Experts of a small language model.
Size: 10 layers, width 192, vocabulary 8192, 28.3M parameters.
Experts: 80 experts in each of 5 layers, 96 GeGLU neurons an expert, 4 picks a token, a softmax router.
Training: a variant of SOAP for the experts, 408M tokens, 6229 steps.
Below are experts of layer 6 (counted from 0) of a mixture-of-experts language model. Rows are named gate (a neuron's input weights, with its number), up (a neuron's input weights, with its number) and show model dimensions 144-191. Each number is 128 + 32 x the weight over its row's rms, rounded and kept within 0 to 255.
Before each expert's rows: a language model's description of what the expert responds to. This comes from a sample of Wikipedia text that the model never trained on.

# expert 32
What it handles: Table and credit fields
gate0 [150 155 104 101 135 112  96 159 128 170 135 153 164 136 100 157 147 122  75 110 179 141  48  79 199  71  59 116 118 101 104 102 196 147 148  26 121 116 130 136  85  97  99 136 129 132 124 179]
up0 [137 141 100  72 131  75  97 142 120 205 123 178 176 168  96 126 135 142  53 107 171 162 146  70 175 133  92  95  88  83 131 140 156 179 159  88  97 117 136 133  68 105 109 124 121 162 101 160]

# expert 62
What it handles: Agent nouns, 'or' pieces
gate0 [133  85 152 111 170 120 172 140 119 103 149 155  81 142 157 126 106 146 155 142 160  99 161  75 116  97 124  61 121 116  84 148  32 124 154  99 129 133 112 144  71 177  95 159 108 118 132 139]
up0 [147  81 129  96 158 130 153 150 122 108 176 118 118 134 208 131 124 164 140 185 152 115 152  61 104 100 134 117 148  99 123 102  56 104 138  88 111 147 158 138  98 195 130 179 108 116  96 130]

# expert 9
What it handles: Location prepositions
gate0 [136 147 148 163 132 141 150 105 128 107 171 144 103 145  92 155 153  92 141 173 126  75  82 144 160 119 169 147 150 118 163 131 114 145 149 106 110 182 104 167 126 106 140 177 201 101 123 114]
up0 [125 175 141 198 149 156 123 117  91 100 141 103  41  91 130 152 145  87 149 157 133 119 123 130 156  91 138 151 130 183 195 140 154  99 155 145  90 144  87 168 154 139 120 195 210 178 149 129]

# expert 8
What it handles: Commas after names
gate0 [126  96 131 142 157 111  87 108  81 133 112  77 125 166 178 112 138 162 157  79 184 159 128 111 152 182 126 155 204 214  77 148 153 151  98  98  96 134  99 147 140 178 113 114 141  88  95 203]
up0 [136 119 125 156 157 103  91 131  81 132 111 100  94 109 162 141 132 190 174 129 204 130 189 129 115 190  93 164 227 185  96 111 136 167 115  78 117 106 115 134 162 146 179 112 171  83 102 157]

# expert 54
What it handles: South Asian name syllables
gate0 [109 119 143  58 121 122  90  93  91  65  93  57 113 111  83 116 128 175 194 100 196 121 135 103 150 153 180 125 148 148 145 108 229 160 125  71 120 121 156 110 122 115 171 150 114 128 170 153]
up0 [174 139  74 132 140 118 162  58 127 125 127 159 115 204 132 174 125 149 115 168  97 153 124 111 140 135 121 173  90 136 106  91 143 155 164 100 108 129 116  55 117  94 108 150 186  98  93  82]

# expert 28
What it handles: Adjectives and determiners
gate0 [ 79  73 116  90 114 143 138 103 120  23 153 162 151 126 114 235  97 142 162 151 122 115  77 117 143 145 127 154 142 104 160 188 181 162 118 147 127 130  96 121 142 135 128 135 140  89  94  68]
up0 [112 131 172 100  73 167 110 134 184 128 140 197 127  83 156 193 101 171 152 143 116 139 162 139 127 141 170 184 158  90 162 150 115 174 129 177 141 185 150 118 123 170 141 118 157 136  75  73]

# expert 16
What it handles: Non-Latin and symbols
gate0 [115 144 206 148 147 123 126 133 131 109 125 125 148 136 163 151 138  70 151 183 147 139  98 142 154 131  90  88 163 102 175 144 110 144 125 144 118 136 143 173 123  93 104  94 153 190 103 153]
up0 [ 99 112 117 126 114 126 111 126 170  91 176 111 153 145 191 135 142 103 133 128 191 148  89 158 157 168 126  84 172 111 170  96 105 142 124 132 111 100 138 180  48 158 118 100 140 147  60 129]

# expert 25
What it handles: Prepositions linking phrases
gate0 [103 160 106 173 109 168 135 126 170  84  74  84 155 109  59 161 139  84 123  78 159 101 156 167  53  85 132 106 142 105  89  81 133 145 165  78 151 140 134  44 165  96 202  94  96  72 119  96]
up0 [ 87 199  95  89 146 156 125  89 106 132 114  54 131  96  89 142 155 107 100 130 125 139 140 152 100 147 111 175 116 141  77 120 183 113 177  59 235 129 158  94 186 126 155 116 126  84 146  49]

# expert 33
What it handles: Capitalized name endings
gate0 [126 149  70  91  70 164 102 108 116 135  99 110 143 156 159 113 143 168 106 116 152 161 178 127 143 139 206 130 188 140 112  91 124 179 111  86 103 116 127 152 126 135 225 110 146 170 116 159]
up0 [108 118 204 128 177 121 123 113 150  72  93 135 113 154  90 110 183 108 134 153 144  83  75 130 137 113  97 144 127  67 154 132 129 151 116 163 116 121 132 153 137  98  94  77 149 173 119 118]

# expert 61
What it handles: Foreign surname and placename endings
gate0 [107 124 165 135 142 156 105  98 129 107 170  89 112 166 149 104  90 134 140 204 149 172 129 163 167 117 141 111 116 136 130 135 177 109  98 113 124 166 100 134  69 124 141 131 115 117  93 134]
up0 [174 108  87 179 128 140  83 158 114 202 139 122 132 125 128 123  90 155 112 136 103  69 141 122 175 117 143 144  60 126 148  94 131 160 119 122  88  90  98 116 105 129 204 152 130 159 167 140]

# expert 47
What it handles: Inner word pieces
gate0 [183  95 109 130 162 130  93 120 108 137 149 143 181  73 121 119  99 125 132 145 122 117 156  94 197 145 130  81 159 182 143 139  97 186 102 141 159 123 154 154 171 161 102 160 142 118  81 164]
up0 [104 152 145 124 161 162 101 125 121 134 182  85 169 100 143 179 115 140  94 117  89  83 173 124 149  95 111  78 146  91 105 113  97  77 139 147  96 134 102  87  83 117 161 114 127  84  80 121]

# expert 21
What it handles: Letter-l fragments
gate0 [125 116 139 115 146 144 173 173 122 190 111  77 147 170 149 138 156 167  87 135 120  94 136 114 131  92 109  93 128  93  69  88 148 135 122 130 145  80 171 163 131 154 160 114 139 172 118 137]
up0 [152  96 148 146 115 130 125 105 167 109 147 155  94 150 176 127  93  76  95  95 118 182 143  88 126 160 128  90 136  81 108 164 108  63 171 153 156 142 122 122 140 122  98 143  73  98 143  15]

# expert 60
What it handles: Infobox field labels
gate0 [205  92 155 132 138 182 130 179 122 132 110 185  25 127 155 101  98 130 115 140 123 129 179 145 105 205 142 149 110 128 157 101 141 156  55  95 111 156 119 133 155 108 164 113 104 182 111 221]
up0 [100 123 167 131 161  84 146 152  96 108 165  87 126 162 177 110 167 111 114 127 151 104 114 141 132  63 181 125 146 181 162 139 125 177 142 136 149 218  96 214  83  91 139 109  86 101 106  95]

# expert 36
What it handles: Media and competition nouns
gate0 [126 110 119 125  69  94  96 110 170 150 154 139  82 129 106 106 147 154 152 127 161  58 128 161 103 180  78 104  85  81 165 165 165 109 122  81 125 116 116 138  95 113 148 126 150 169 122  89]
up0 [141 105 130  53 131 129 114 190 163  85 174  86 136 119 165 164 130 121  74 136  81 175 116  74 136 153 163 135 162 157 131 151 132 130 153  95  77 114 112  88 123 188  94 106 167  90 172 136]

# expert 23
What it handles: Ordinal suffixes, th pieces
gate0 [192 171 159 130 102 123 142 148 166  98  97 122  69 185  72  45 116 135 125 178 157 107 142  91 111 152 102  77 129  86 116 130 125 169 140 131 117 143 162 112  92 114 194 159 111 183  68 142]
up0 [168  58 130 122 130 150 110 107  75 154 136  92 177  83 160 164 196 117 174 137 137  98 131 145  74 132 104 161 168 123 144 133 129  40 147 144 114 111  70 134 158 106 186 112 118  83 174 102]

# expert 58
What it handles: Vowel pieces in names
gate0 [151 115 148  93 158 141  42 105 111 126 101 153 141 141 208 175 147  88 123 176 149  75 158  84  83 153 167 145  77 113 155  68 144 140 121 149 132 159 159 162 138 155 121 114 155  85 123 166]
up0 [143 116 110 103 154 103 117 107 120 127  90 115 111 121 122 177 120 108 145 120 128 105  85 154 124 163  84 179 135 207 155 130 122 202 199 169 165 185 126 178 124 126 171 134 134  96  92 168]

# expert 52
What it handles: Line endings
gate0 [147 147  90 156 134 136  74 180 120 199 152 119  75 108 180 163  77 139 114  57 148 150 117 117 148  81 144 159 128 161  99 145 173 112 147 132 119 145 122 174 106 121  92 128 103 142 117 143]
up0 [111 109 109 113 133 103 173 112 140 137 116 141 151 155 114 118 141  83 150 141 162  99 165  97 120 148 128 106 102  83 114 141 125  96 125 154 153 110 121  94 126  74 145 199 110 170 180 105]

# expert 35
What it handles: Table header cells
gate0 [116 111 115 151 118 131 160  52 136 139 106 145 146 183  81  82 138 139 153 189 139 178 179 148 148 138 117 152  61 147  75 109 105 107 133 143 113 170 116 110 107 112 139 155 171 148 125  84]
up0 [ 57  97 119 206 127 114 110  72 120 150  88 155 118 199 113 100 136 123 145 147 155 198 140 125 170 112 159 137 116 105  63  75 147  89  85 130 122 126 110 159 152 140 160 153 164 172 121 116]

# expert 0
What it handles: Mid-word consonant clusters
gate0 [159 124  93 130 139  97 100 150 105 173 127  95 128 150  79 136 166  69 163 139 152 163 152 147 120 170 149 155  66 175 128 159 153 127 102 168 163  67  79 149 221  75 138  75 149 141 148  88]
up0 [140 102 115 154 152 159 133 133 131 105 147  92 104  88 162 104 178 171 186 112  68 129 187 172 123 153 111 112 147 162 154 104 214 122  97  88 126 133 100 171 206 128 145 115 117  91 121 115]